From a checkpoint of a small mixture-of-experts model trained on Wikipedia: 32 SwiGLU neurons an expert.
Below are experts of layer 5 (counted from 0) of a mixture-of-experts language model. Rows are named router (the router's row for the expert), down (a neuron's output weights, with its number) and show model dimensions 0-255. Each number is 128 + 32 x the weight over its row's rms, rounded and kept within 0 to 255. Numbers have three digits each.
After each expert's rows: "raises" lists some tokens whose logits its average output raises strongly, later layers aside. This comes from a sample of Wikipedia text that the model never trained on.

# expert 60
router:159160098141168152155153121116131057107070141142128099083111198108177080160124145147110120117156095100196085151158139121093150068172151072147102080134128124156165143125103118122139154092134123094157153106154152135089136107171163107131164131091129137203087108094112093195145103183119144136111174137155114061107125088168149118180110102114070116142131059126118148124116093178131192170127191092116133160143118097124122095125225136099148072163091116051114106158165105175137162119132108128141083151092124126190136136158140067118083149046100159153119139163104075141139095164150168091152123100106166198166097139121153107128105153147081123088129119171123109131056158167110177159181139114094114128083177119116103145144103137159149096099130110069128159124171121179165140069143135
down0:151091141158100130149130166141171135171164069067111123112127117128147160101131115107176157085088117165197072132112094109127180185121108107137132130137173151173146155092064107164081090085070137124186123117123170208152101092168093131150141120109105127197117148111094110161110143089132140141155131123137137135055132080146108093079130159138069134153091095138111113098092066074105128175157180082125146154110113098111166094103154152141151143172100123130136136133123119158133126084110180073139141155161089105202077120131095110147080127100105104180141151096159108156168144093110086078153107105065124135197130068137178123091133146119130148155160139072137117143153020144171097162112121043145076115160158169102103186099136115080151111134089142156137101150116139098151136087123173
down1:130142158151160090134132097231157094102055132073081133094103103122162134110069166155121104135149113170130099129186158129078149119128113109146086101110151113122113105085126124148129122165148171138126114082143082136157105106172147092050141151091104184160142122147086140143105063121085100133101151135093081185092147087143134103161132072050152097080103097088108082142127123151123128112157064110102108096147178089139117144127126158147138103129120100100122076175173124170145154107070121153134080162136175088123157104174146095111192161117121168158143170099153088109115140117150042181132140068081133138185104159069112101114156134103183097149125118161140155136112127132109117144119165058067096129101123123128088119124111175127102084083162105146152097079122106190205055114151140
raises: " ", ".", ",", " (", " S", " R"

# expert 7
router:105139159134089105055200101166141116137090076163152110189143167160133088069159162147151069150102133122099161124094123128059116160096117093152138152088115134181097146139166086129120115165173123154084112146146121095114083146126067130144160162105180123128102164116090093099101157082129076083150127149108119134103159090134130105110170144087157131165179160214128122126131125113162080135111139149150120124182150144125124135113145100128157244112141136154193121045113117150080127113142152137120148093175092095127154091113171142070124122151206128137095120140105166162152128136056090092120090135089104078094125074103163132134083149125168179123175109125069088111190177104179130183135165090139157107121164102154116179129155120064127121158104132099068132136092156155108085144091136
down0:077123120146124148117125088171077176141123160139107097102130151130116174163144121130097157145129114151155112137161169154149098152075138096121151153071125089121128131110062045154123119142096140109093142169138115105164135155081110239096179128083162113145186118121107158081133169106154175153113168114053099123140172129138097125151141140168113130121165064146129201088098131180104178176152130131115140146120184121098172133104118158133123122161118130112135115087141124137118164101164158084126082155062067116175137108134107128126147050121069166111144075115154141189151195143142126163114131165114113139131184078184109195178133141170098090087141125132093127060147099120114140093126161121140101087102079188184131137118155116188143103151152160151105141122068142118191115212167157
down1:123130114150156132107131175107166143112112121241098091141076110111104156109130090127137135136171167183108160157095132125176145162165133132084200180109125128152105138144102107152141081105151112096089165181100128168156129097114116134174122111137133131071117123186120109174059087089133185087150133104152154079170178120123098120127089045125128153096137059144115165159081158139114158086084109107115123174125147168081091114142138116183111130160083148169086144157182189180164127175093167125129063157127142187126155173131131151110166096113116082159123102150143178136093113112093123090184147231151143127134065138086096181120187176101160153136074143147130171143142196115147128114138162133166101147101100167155106118133141137149119150080141167121127094127163133160083169109156099
raises: "4", " (", "5"

# expert 46
router:130103163120195124103091106157088158191114154121118171131163110136111147111183110145111096136153115073109173093089128110101170117107113184118172153118115155167100119132145133111103066184097049172122150147130134165134168135077101122189096150129178094167165131140022102114112122115166086083187114180098111168179128167131116110097139143109122117185131168131176145080132115089177095114093113124143155137117103134138077149112151104177128217101152128130156142120124145104095140147113150095068117085142122099109118166121166095079095153141106132164110108077035166143105169167140138071137137125106165148151112088183171199089106156115121134165085169106130112085162096091147073164182154100141113136172174138084150165079126143101140170115091130161068162128097119107067120104119100
down0:153184111156147073096128034153130109108141157166202112146097151127126100168151138174125130145128124148079146119145152155164111108145115142121099145132102161177058116201101123130093130100093101107106117151131087079125104163151171147159159160146122134135130112135181067149135174097086090089175111145198095117130189169095035192169107123145171156096140165093119093192162182123187065139104146148114151158170170141125073176117122105182108121131140101103135096061063167135124124149158046178088149112162156164187120135108124122080103131108079117123183063142113133104097145101127087158145110119135103163152086139120108125166119152104122153137120165143135127149115089167139130086135170134153126143148160088144094150119155074130147087148153113056157111127093137146072160168075090
down1:132087132172098119147159183105116135131176088017086131105182141106153134071154128155164123130066117087131131102124183074118119146087129122121159084132101162140132131144080140158113145164179117147084150201070165142166106097159105137071100127107142129122158124093116086143106091138149084192113147132114079113135096107168108081152114126102129115137158124103098097065090122156108172064108162199124129128134104126147149135170101144104135103126137149113133182126115146150145108080138073059179017131126127141122098184074138148145194081090152156191143102156177118144108136113107151158152192131141127129145106159141088095117116135064161126118129125104063164118159194167060116222118095134142164131123177158154123060160121139147089100139150141082129137137137156160117122090115129
raises: "ur", "ut", "it", "id", "i", "ou"

# expert 48
router:130119111135110138158124135104131140129130134132133195083149135153161087131074074094067186096112190124083101124164102141123130120169144100059086071168144098087127140096150123116168178151143109115131147087112143110157154094186137160088123119131110138098160126104167157125144099110148112154110095100144112067103117158105144154156148065169144146079113110117131098142119187154094071081142096116109138094118147136167136080188082090142146099153131097200059120110193148143144097178191076128141104197101113174120153119138105129216104173067137103116120104137165126145035139069114179128101096092149105120105148157140134114136124076171142111129094089141144115154050102120112056077109067140125133151047116103159150105090129200113104110156171103093119124119159089142134142181112168
down0:102136106140138111163077147140118120137155217148125096127146081125132146147096133104187131102145117145131104074080091151115168116168123131125143139183125135137036101105085065102103191094155122126057121080089163123107107130088125131088097141105138186079121158149177102066123147126222098152123160101058079109103090105143112123101132103182129161105107147124149140127118111152147136094121160128126152056119142191132120142084158184084176086098152117134150132131123127159151147086180171138170151180122108103175129126108094129123136092069129143135120108164076137086131135170133102137101118138173110174126146117089142106120131136107102190144165155123107139190119130147131092107154191111118055173112063113151082091171095131138147066151195113098182129149171181166181073095086179
down1:138106086098145159085094115088091107209124177183142163178142116116165130128093131163084123088132098097128133096094121126173171137169176093183103122121105105105122118148135124120160133141077155125088173219105109150173214133120097109168164143105159145152143098133054106132138140132167074128136177164030120137114118126118131098119135157187120107091087166094098139083163126105102104146170171114141149151120143156182138114141133060058141178085160082157142139110147118121172162126118070139168093094108135136156143127177138180157132144126152148076114106112154094147164135130091155150106099141150110094072166179091110050148143080171046135172140134117130123079192126142178119160135148127133083189131123094125094128077118111080106065115115101136110112136087109064096136114121081
raises: " be", " ", "\n\n", " the", "\n", " have"

# expert 20
router:113108106133122150140081129094165128115111103071117153123164156105139149167090158130137169068066168069158100122115105106113103147095099125154054091163166044092162176132139129159187130130174180118153100119112111067107106135093185102143127130161077109138172122118174117115161136094131145106094191086104099088087174122153094100075146149136129176086073077159074125137135128144075131088103114115102117108164175083175147125191137077156110117164172134143097079150110170136138150120132098130195169065098099119090160142173191146106137133167101058072124168174174112140114173105132101190086074117159090100147108128097088073188120110077142156095146163118150123122180115149156076119093118117095119137076150085134165135095121129123076115144107120135139137098112126165098195123162144
down1:139173095119108176154096128107104121174149089098126099151197076157086165162058123108138140142095114085160048126081097134110166203141161069212148133151121116087158148134122159161188134161097130125118133147140104193160138140110113136136151121120145149117136167154204167120148136125118146122035116075094092119127137149109091156108100149128133129096125139185134102158154074128110111132109143096173137101132164172191089100083119154059195134104160106115145128103112161117162119086142121142100181093132105092129109149176103107088107124172134134074087144097146162139151150048129111145106086122094128098139135107152155102112123095121097132102127160097124160089156071182163064124138183174036136179090154072173178151099143107133088153163079117109155157092102146072140118113119094
down2:141115110104110105162163072131130131134175165074144124105094150104180148161148198117128139098110136091098102127166101124091143144158109102125159103140052136122117090170103149133113132116127165078128189122132148097117087119145145136023155101164126120125165130099091067165173104202136132135101101172132119106112110141123156147129145066132097098113140160075167115162146105148089139152111150168178026108133138138073140161169118140151140095134122073129136150132083102149123105110138132168168114140148162124130121118165059118150162168116157116081189062126140148107129186147028114047127126119172100130034158107136167175104150141178126095122118124111148155082084128127090115166096188132153150140112138133137048137170127132111157133107145157167103115093152069094190176181093175
raises: " They", " However", " Their", " His", " The", " After"

# expert 30
router:130070120135112131162138126119077127150138130100125141173127054130144164160082089093174139164146082141090174158173134166166144193102104114176109197110109134196168165149131104132113086136082109119076182098124123145147113199097056084150173120094114156152098140152159106093112129095096045125130104091120158128135132191109153137098137176088171166132117159161149203192135122083135146121102131187133122087132088153134147171141117139134110189124181163182111116107083117122093146131157113080104173085182107125098116142066166171126146162192150114087164104065124162125104138177190141136151169182095076126136130107175116103142131151099073130108140162029111127092139111105156102102084121147156125125128088130146101138104196109135098112195132117132096144146077124109139112115152123
down0:161152164153172154122184118166101148153127110156108111120160175160078133118155052079177137157118117143138091120119073061163122090176126125139128090155136153147131133159127087135169144174125087100093140125117123115105144142139130147184124167141131156137058100067108075121109099159125051110138095152146150101142070078124115118057122170128135134157130082154117088127132132080129117163141161105092205159132107095143190153168143093139126165124121107116151154149149119074144079189177103159098098180143086120158105104147126153163083065122119115131156124153146104115099152210103086111093079158106136107153108144165123148161194159152129172114195122191186118200116113122123147111072097131122116115197105144086109121168072114152139120030105149160052126091135130100113110078084146
down1:121136079134117131143139101155114137101111106081147076140152209113174124135125148164103175118096104117130081061137178148144176102170098121142154202078173101130177130177107134157117121118140088124091121141163101106167136156196111126094140135146102125119085105145112115114132154121128098139129148125188162078141119096076156135101155096133114206138090072084158073075114108159077175104146189113113156121096143170088096089155127111160134068143144097153065107157116091102176151121103160165073116094145091174098114137089136099131159089129141171147135134157148101167116179135129092096134136081081138130142140167099075069141167125119139136134132106127176138125177114108130066098150091214154063140094152212081150058150100109114120144110097070071143136154144098103070182155182125
raises: ".", "al", "old"

# expert 22
router:160061191149106086142140104114113138069146157127092185153136058138087139127067124095094113166081124142121126166073127189111072134162121088183102144177161154167153142109090160109133150126129119113176147128055139175125125093075137133151125150146120161056078184138112095096098137090100086117156113179113126129119152091135154074093130173108130186176086108129088130139103161115129078131129207148167124118116159165145175149121124131126140164078184114153046104084042122122088089132191088109118208187161093118074103134132174167114110140200154132124159131087116165157189144160149097145089126129148127077081158138107110122146146127127142133085168131071093090121094112126144162123155158116137149102116125086128085130099139117171091133160127047135139120131110160121089133165143136
down0:112126160108126134116102070068155085100106058230158135097131129111098147151177165123119124072112149115166094113186188102095156164136136122117134119134128128135145069092155120122116171142125095113103099140149107137085114128054110201081132143147151161119089178139143132143115089126120105023107199145128109138155185137152059161107098113161184119136151172108137125147080147156130147146126122119181130155215113117152175184118094149127081149116148100167125083119148153151136211151141147120081150118181167156163109126116110151114087166117119106165138109104144126107149172089171137168127078098135138212125157150147102116133122173123127187148146144119105118169104127153167196108114104056136095084157057079065121148199118158145171150111127156135129119152142174149152133114077105
down1:161165095147095104104088117119107129162145092179171105115165181082108118145118137134131120084079092132134131125117116101100133133084120167148140159091154139132101161062131128118160167162090152165112136128115079154141130137100106137083124180135159167124132048154126123160063094142127127131090141159100130138170134188144208085124121135134067101130085144139133118071134151181120106114142181090095092091128110114200113123085123083162110098146205134100135178151139141123135153171156089138197128073064086121089169139118114199141142076155069134157081148121052130138049151096128109136132110148131113139029183101136135059078156159134174128073149126160128101134118189099095131103062128145121101082101228169131154120138080120128114158111091164128118148099131089146119147100135117
raises: "rem", "f", "ult", "hel", "re"

# expert 53
router:122086138134165169195123162095095075083086131088099157132094112105075092124131060130097119098092092086109048103124101114113118132185159093118076103188095162090134143103137114127138125079208157108085126134116108076166114127129126144089170171084089141132128112124188143113174147075108161130063190140107099074081094087165149115144139118105101121105111087090110120168159119142134148083060127138163116132118193100132154060138130147119101093164139105150076083188145160153155126108160121121149135161149119171096150132093182144190144163120102085083126128160153137122098133112120130164119114091162092116159108146106100115184127097190146141110058134139098081146159154156106145112101171140161156128123169105160135067163103139162080084117148160094121065122189072127157156178196158
down2:192177120136105105140083135126142147164099132095121117113129117143111179111164167098102131141099131117099124131137174048088142145090156167100202139154109122097186174100136182106127169194162087115120144091171109117085092173163125125143144125135093190139106162154171157107118138139066054137146132181132131094077140083144103147163195147070141191112148078110083120170105094106144124160113153158105165140063154127173140145165117136104182159142129081148077141092108146124165129149143137157060209160074096180166138146114142065085095175126124126095102064107093161113133089150139155155093136151103064141104120104131146110096153129068115125101076108110088080158138053099127149122153139097131142108121134111117164091088059132110197100141173078201147106140146131114102141116133137
down3:154153154163127072053107176077108114108123145118137168155094104068109088109165127172137114127125105102143125134107106104143184156176129111114150096095141072138136152151154173135128148109168114170098145132161093120115141142107138099139107099128160105163098153138156150154126104155163054147045173132124101145107126118131096115199096109139127135141081117104061105181041149153158170134134151110132069108229105148088072102116132116161134132129137093157154122142131130116091155206120073173097100107055141157146171135133187166124135157149108147023167142109125124131102119080155111134169072104185072143137086116069134193097155094101181138111124097146135162102125094126124075132123125180138083092068087170122124152164185080139096118118089109096124109099134118171087077142122156
raises: "Personal", "Scientific", " ==\n"

# expert 51
router:104084112155142101144064153075175157158100101071113108085137107170111070096120107104141096135133143124107111105170052146142129153147126085111124074156178166115146141095166126104118138070205102105117162098119138061145161093150197069099094111132059147148195167118089180154109167123155183073119124171089070129079165154138173122144114147154065088111108129126106151088099154168095129162162150147094165134094162116165157094107163127071105108122058079096105111139137156122128101102107132125116138112103147098145155114093120090165112102084131111113155096159164084144185161115120075104084145186122135107144072136108094160136128120180114121109106146176100107169078167096118079138165146088161141173113105132155091150089097077165110148082131107068175074086155154155149182136153154
down0:087162152071106153152131119117163092141145176133159095122094122175119118104137098084121120205152152148112099112145122171120076110131157153105191069149124152139139167137202130155181115144184126120169127065107171187129110127102182113115096137144147142178135163124139148195094165159116131167052146145086087112100229139163164203169158116138183138080109087117119103126110130168060141185166139130179147169120154105201185114129113096088139117083128141155142119118100152148114126123198120167128143111072185102136085143153135096109196119136122132076146105165144172126142163094135099171150160146151167143128090159143118135119144049133106150099122117203133178096104135115131070160089129170114131170184086156124132124133086082075136126118124168128072137164114156154145111147168132
down1:162182118091095150086163103125118048119074111157174119138147158116094116139127155166138135130083176128061143128080180077121159115178142145072112106132112073147151099110143122126186145164071152115149197144135124103089173181108101193106133153152172093097144161127195108145105111161107132223112154085072110094120182116114132179200149113151137114212120149145128083187167120172126164170115139139097127111133100124074128102174134109125162065129201072093127161127176124117113127135052155169093126137087074155086162154120148195139140126148147163122078175128133102127109128118081165093159106106125106140135147118201166102160101167118121113114142073104103172091098142175143141171089130158116152139075158106155162135143148191139138153123120103121150106135167150111102151155101115
raises: " of", "'", ",", " and", ".", ":"

# expert 14
router:182102160161073160075160157109123126105142177144144079181178165161098081119156131114164118149106131111167108107125118156101113148106060076185113093106136122187152128117108093168146140091159115122097171174152078111122096120182093087129141142073123175086112123198117094096092100120137092157116128133104103139111156103142129110152189167089171152185119177168080097138144105145073127111197111168157090077120148173161105162161129157169069144079173147151124146118109176154125149136117132158170171079160126141086130149137109154113121130158228125100136114171122162157191137167124175158140107106107123116128122114125108186145151068148093161127159087079104086200060128121140090183129104106163167131082155113056077129131171161123116107141133083134093136178097139108081140148120170
down0:128133147138129119149157182117136131114092157132151127080146106085128142123169108114092134132138155148179129084085116156148190115090198122077125116134129112178095144153180139150141080142142191119149106073109203105131097178156074097139106146189110120117081113106102117140125206158113145162088136140161146112134111139193089085135104137147088085147052113120120102135151107094115157091094061149131147104131140145157084142180170138170116082149029161064209118121147133177171140127144185160159188115174133142112117117127135071147176169148154183129122126115138173125146119112098053099135103123092074198167140116128144128115148100116106143142177149129173081189067113173113121099126125109136090133125128136147194108129123106134115155171189124134193124093179184091146084139120076
down1:123114073072151186152117122137142117112153169225140135122140138104124177161136133053185166090149148138090121158176177125184154020143093144124148105112114159155139170149101129120107147137143135124131142164126159140099124071079150135200153127146122064086205094122127103115111130216120122119127120150160190117144141135133154117116088149170115174108123077101162168169066140137165143124118186136138096167149093101176127174147117131099082171177121108118129124135118136167139092116134132141105065132097169085147059128134124097136109175127118127140111238135123096099122092082181090139107092146144139146120185164105146095132147144108163106124111112161145137140140115056120177100157108208193107110092080180110138087090096094140096109087142122102128138095170092132181115117135150
raises: "3", "6", "1", "9", "5", "7"

# expert 56
router:170104119168144095137157126112167150135177155093146172130168153178122109124119111117102153147147172135082177131112125126087094139061108113147063151098142118087111131096162152096191120128182152097093116073146151093084165113115133126103064156108071145115159102117157147114147121118150118156121177097106133074146120108124123057034178128113094084103084131143149128147168113051130152069090115119122153186130186145124091154162097161119154080085119160065122130150138113102196101088111099090169107141114109189102156106135093178141150133120081114135106066108171143172126167174152128159149138047184099093175162201196113165129113159076119075163080123124157117160129101110121127106146122102081136089189073169118124113118101108134117130175076125155119092141155134131174136109167187
down0:086085100130113106136104186079065118106096161129105108116103191124182123109112127079119161191108167101134137133111106111130089142204174130137132151130140137116152110109152110163175139072155121149155165116120198063162113139118161200105160132134127156134174123149056168164122083161121116090155200064078165121099168148125147122109088120149107164198139132154076123095066158138112083157165109107105142110127120099136145112088101115144127132127075148100129125163134101126141125132093111157127120105071091085141080101061154124120092124146212088138073144114148130109148156134161135137134136089085146165127060160137203164153082090127137124134158141098028144051173110134079114152142190133088100117114193131182108126121085104082138143132116127073129097138104158117125111095140052
down1:095098162188165141118101070129101123139179089199071142118101113120084179182099148094144140089146149071153095108156153131115124108137153078105128159073106073171118102139122080170125126140089135066125084092157044129134089179087148164073105124084146135152130111109091162135164180153111154114114128161135093122112149108109081188166066125125155138131100154135092156253149155145127092102133085109129158141135090100127134157144086108137126118144096108107141130134187100110099093104193142099138142188098065127108096138178165133124113125107070072108149130141145164097197115106078124142109123080110125114149117133098174061138147107139129144099143175068161181161110112064154134101149139143080113155108178188100145035136127114132097124146143097104123065089112113148144112122124105
raises: "it", "ic", "on", "ian", "in", "or"

# expert 21
router:154140145148114159129131179139098116095148086173129111094144124075098121125058109164118089103111125111211156169117113172159122113163131113136163074137170110171171164083120113165078178104135134104114117152097101187155109181145103084202096177138141158110108126126131120124067178192105108108142101192093131087126120086098194138151162158078120172130184145112098138147138162128088075101150144116106095117098124150149174096153158150096095114075151099112098134107138177091116076094148091122129172133180115165095152086114173112098119128183158113167143131133066128179185132134118163117110148119148129120122120121103092130136123131166119200119137147078137091204103140089158174236159105062166180112080141102132097151076190156151114119129151131072150116138079131121107159141159069
down0:151091165134124135154118132134183133122113210091160100149118137163159171099119188113103102171130123140137125126136168146151169104118107128109130077132154090134133122126111090119095087113113092157141143176112110104132085190088154083084128085155138114138105156094129229135143152154133124173178150082151165158130181072106129136137181101138154186130191157176176112153177133137140131076150072159129075159091071136108119101150110169118145128141111115140120135131121142111107184130163091153068040063082146077213076083132057118143120159122128151121138075116055129123141152137112153161044181159094088142123208118168111136139157114130128173113190148102160117145106077146145079109143179161144126156159135143131127117165179146110118149152095142123158125103123142113224146098101148
down1:184130121162096058149124115141079131137094132144108113110150126065083136129167152135127126118058098089114142117180103177135086126188115104116127131133136094116138151151058105102151164077120210135133122137156096132140159084076140140091110171171181097136081163141090094097107129146131173143131153156107112094156057064154150121089181127111151152144094141068116119161154145107131113186119141152078144070184106131178120152133078105103146168126132100131080153148103188146115151157142107098119095079129079150107122165163130126118119163108129103155117106130136152136175157099067107155150174169139100144130141111093162160156199148144179155055129082135110116120141177130150103163127162102175171143137142102152142130043172137110166109175073124084055097144078036165090187138102085
raises: " (", " and", " |", ","

# expert 37
router:169105121141103069137128144139166124158179157128078084061087089132114168147141134183123149143117100148094120132127086107080148152093160083155113150129155097188147153180102087074183108164147122112070102086131145185096199102120152160121112189139111156149232177133113114120151188123119136159116102151099084133124132076186095076152136135111143134113095176093137080095139139167065085108080120154108142054109124150165133067109134145156112131114174078169141094134097145127108046111109151149140099121122100124113175078147087105064116131101064115126139100124106165129111142174122162136114083138162082105062169115131126088125141097160103129144144154084184159147085153171096135075132156121136112084106117076123184130104141189104091142143146169121083128126057114089121106174167133
down0:103149154104164128113117046083168096129136117098098158074138085150121159099091124137116155145147140110143181120127138156144113140101145161130120188113133130138125103123109156109097115134189109081115071142088098102186105076109115141151140187162171120078119058103177161180112177127133142166145147189139087112116118057178139069139181160128107140108134131152174106088070069141083136151082195117095147141152220125157098143063149147120203108102169065131113064086081181126078140128167100116129097163096162106095173169168100143178155159133057134153137203098137097104148136090056120142149130167099110123118096110134166104144156079134154115109138135121116123149078132166148100146131114125086150110174155146139125137112075132202101143101158092134089112129099162115117147072104100
down1:123152150131149082158191166132121102059129088147197147109169146102104079108144088118146122119084132096138089125161116100111126119150075119120125098087172096032151107152116146167112144128147089123189114066084078175195104159171190158124166099141107145083133106032098112166103185169151137118132163117135153130139110114170105171117151096132103117127114098151091085128123103173142167157099144110096169100111109102129161125161150097140051079135133107135107118103101126134129126129160122138121128163113129139113095198126124126160111139228144097130095188097104154097128048129155160130161127154113132086128165120110222091147170131104113126061115105163119084195127115150069111172121120115172123135116142111126129164181123104154113070091161176082170094071110116206152108129117136
raises: "ial", "om", "ia"

# expert 59
router:162122131123171136142104151136112078084134125079114116098147166179119159154154106151083122107146124124137123170084132113158106128122157114128079113141186142107164157168121067103153150153150136119147186132111168147136126103192167123150159095134115103154130085143147145085152147124129185107106125138121252080125070096149124096135132166195064091068095076147132090169138169095123097161121113122157073099092102125117097130113078127119120125086138065104125112150121140125167084202164108148161070207052102131116123141121079140146088150130081128112116069102120097113088128161160045130086149169153105098058195106123088099115156086076075156113102109128159094151109106099102142122173142100114107147113163099130138075094075124159122127109140132157161097077124089067149146130107047
down0:078115130070164163114133131130090148161138106154148103158187099191102174094137095137115153131120126163118225189142130108192129139091134128120143116144176139167070095148134099117139112111134065156145091119090192083117120050126178084214107135159134186118137136184116127117182105133152058175156152131162150128096130174116108145117141104121093147116105188111137103129118143122142138117124156082096155140141118156068085080141118124167084167097093145111135125122099114096122065171097187136134166128079116095092092140127111137166164116149174115160089148048136138169097101185126124127112116140135149118095119107167169159087178109108105102211152173123171165135181100162143127123137175109158168170147138111101193068125062154073106168149089150126115111206086156140146144143136133
down1:163109156110087125146131161140087190137107162089074081125155116149177127156173171084196078104173177133132083091092107105088129094142117134152091108134138087109176139128099172105147073028085125111116133046184145134084154097125134181103092119102119155148110178134115131123110133135137123148137137112142131126089124116082117180121123145145115087145146120184106106094176157125151127045093088100084134035130094115101141099081144152137110121121127087144127127139146156151167139191142173081133163131192197163114180092153106139136119129136093052145152114161097166098126160114172222149157150112114168135122125101144148120153137087170118065163129100102100062142147117126112149114169129130082071129188080170107189099116109109103163091076087119120167147100154107101159163142136119
raises: "ate", "en's", "ates", "–"

# expert 58
router:168136077162150137167092187090148149138126159102072141116052112081074068133154121177120141134103077093128139142212128133097139172143115084148116134126095071101122131071100088093144148124137162148095062133104115103139129116155127146109152106070120111164138113101144195096166143126095154149101227117167094143145099105156142087138119129151091105115147052097124046118165090161097148107112172122085142173173131157114138077121146181193107065155102121106131094159183111134178120119127159130133099151155100153092155129112121124143115158091074125098152108161147062188175150133182121175112133095125105124115143152164102084144142147166123071094125174173138102174182063159124114119116173073138058093101131131146152174123110119141113089135082127129198108087144142117196116126136133
down0:097154129104084139107135160114149105109121119181199099130092120166088076180090126111163180123170091112118112109105098097101048148123109149127083149082069111134128114140166164175185139151103113168120114171082132124097153168114117158169087191141117101122119165139134159144069081109091086077131201130101094084092146157167116092117111157124116119156125181143125047172145158141126103124150147176155086159164114120148083186143144112138123173116164102093130128181116133183144078080157164110086149183119173093146096106213168081091128124119166158153160108107130171135092154139170099132157110056144165082165124082176121059146112126167093110134139086106080092152106161069108177119128136140084075115108090097102134174085160108156160080113152102103139143170132130091095099118152143
down1:130119147070185127146144129108113093054154129088089123127133149113122129112093131142089127121037044130136097144078135151099073174144103083110136104113166141111136178077099166089143170128140153162095153096165205087090164155200184128104131122142125105152173117115109155107115116174151134125108166106131097132105101188139147138123158105132120140092072153095116187112154123121120125105122126168140164142102130154117174101140121106097165067144051066133150185133116125103120114131112153045134105133088143155102092215160115164177099113091163085117115085118100160182111091116147130165172097148122166126150135122047107084109145155114119127065173138183116170155131129087144156193089117206184070132128124081147143119073171186073130139143097098123162123121170132161137130127118118
raises: "s", ",", "-", " and", ".", "/"

# expert 34
router:116078122153155181154080117127179085071108154085092138120113141114120110155129100181089159062076161135105098144168088171106112121113153102135110095140132096121131153062078130139144096164137174079083157112119163091115094120147159093124161142134104204067119072126168174096128149115115130104126171107117079073094159118114135114085112140132168161075121110154096135136145170188092101122112098101089073169083175130130149062158128172147111071115075115161090127187168177188068173130163117126159120118112122176119139089087188139109085108065082089125181109171183144116162136091146143149113103061172088109147113136079084099199156100128088079147075131121144090161169080092156120099096164120102168115130141119129135134105091166148119128123135115093145096144115111128162173159162176
down0:110142156141120186106131140102094134153070149138103155157061127119135131104090120104216151121134109084092086079084155058086159100153099122087116164168146153140145188123202158097164178191133108145132066182085147112148121103090136172148115187104174153113103118096134121116131147118143123132132086156149167119143162131109184149127128144164105107124152112205083170102100095141125113180113044118124140111139158108118095073131140126138129167109099096134140120128120120082107126086128102168150086137108148174073165152113127166142157116164132094074134111101142098171082164173062051128091123130124190181133140110115122094134137154174086122202126081173130100109118134128113147138108077111135153078058120107154049176070141153135173115101096104078113178162090142158135093158073105
down1:135067124144162078105124133167118139110113074140091110134132136110098131150092116082141177106142125129070085097107097165127150134102131126146181129102137066071098167150103122122162132094199158129165177146160149162144093146120081119144142125108149137063065118104189142146121160119149117133143097053142136053160096138160127133125185106126114114155110197121126184165116159053106100058141107145152116137092177193094204123187074141113145133129193097168096181196102113078133116142088156101145176140146122101150158086103159065181104155098138076153106179166149114121049152096146120157150127123123107122092105107141118154126167137088117159118131139080156087110162135181118121103119096122114148170164106167122099150064193068094142117138129166136178107117118130149196126110090169
raises: "iance", " vote", "ed", "ership", "greg"

# expert 6
router:121155105128121164112176177154134142146116139108120130161112182185219149086161132089138148117131119145138105081136141098204135127147108132130138122131080129103075133212147099149143123074162174159177101159168065091100090130129130149095144104126146122163110112129154161167110114124094160097102147116142090127106154176154101171096080126156139126097104080120109144087099091162156153131123099082156137195122148131082098121120128172115152097175080103067108098146163124143184126119073152187145121101089112117160154110197043120168151075144094136116091153140165142124089083114054094168130126163137149123140092186143155087109113101144158122103093100118133158154165076112128099109061148166157216132118093202127161093193090117146170163081141149128100088161193068137135092149161138
down0:076110088156106106131156213151092055111122099133200125121105106159162122101172141078076157154115201134144160155126095112144161145137119128123125132109122178119159137129149150087183100139138139101076077144126071108140157136119107157134071147125184106125102118154114158110132084171059149125175090132184122144149099128132138106126174151124115108121161116123118126101112094147134125120150107187120151146161153123115134105179120134157152126165155137062126117064116106113091091154121121199108121066107138126127160191088158098114123116132192151134120115170116054125151205164084100121116107131131089146091103178211093129161109112130060114129132093092083188159091080060153179083113051125075112114162128074082151135084173101100218116093118082105124157130153106149161116119138163
down1:158110151155103141135163076092103192110143206164198138138122157110106142094103180088157155156094128067116082101171107141125098163148114103146157115094160178142155121119105148174117120161120155107087143144120146071130160107179167129088121123078162133143081141076152115108075212165073181142132117144154101134149140160089128143133177113035163110173153124197126065116134160143161139142180114135075155074131144164122145125128156132112208104138072081107138113169118195152061115140116168138135167091181137161120133100110185051130202096124108150128169114152141094157134092127173095118106130147159110148121089161098121099147140095099097120126074113109118122106125117136096084095118212185094120068077173110104071122132147108118125105137158136182106128153122148091140086112130125
raises: " a", " the", " "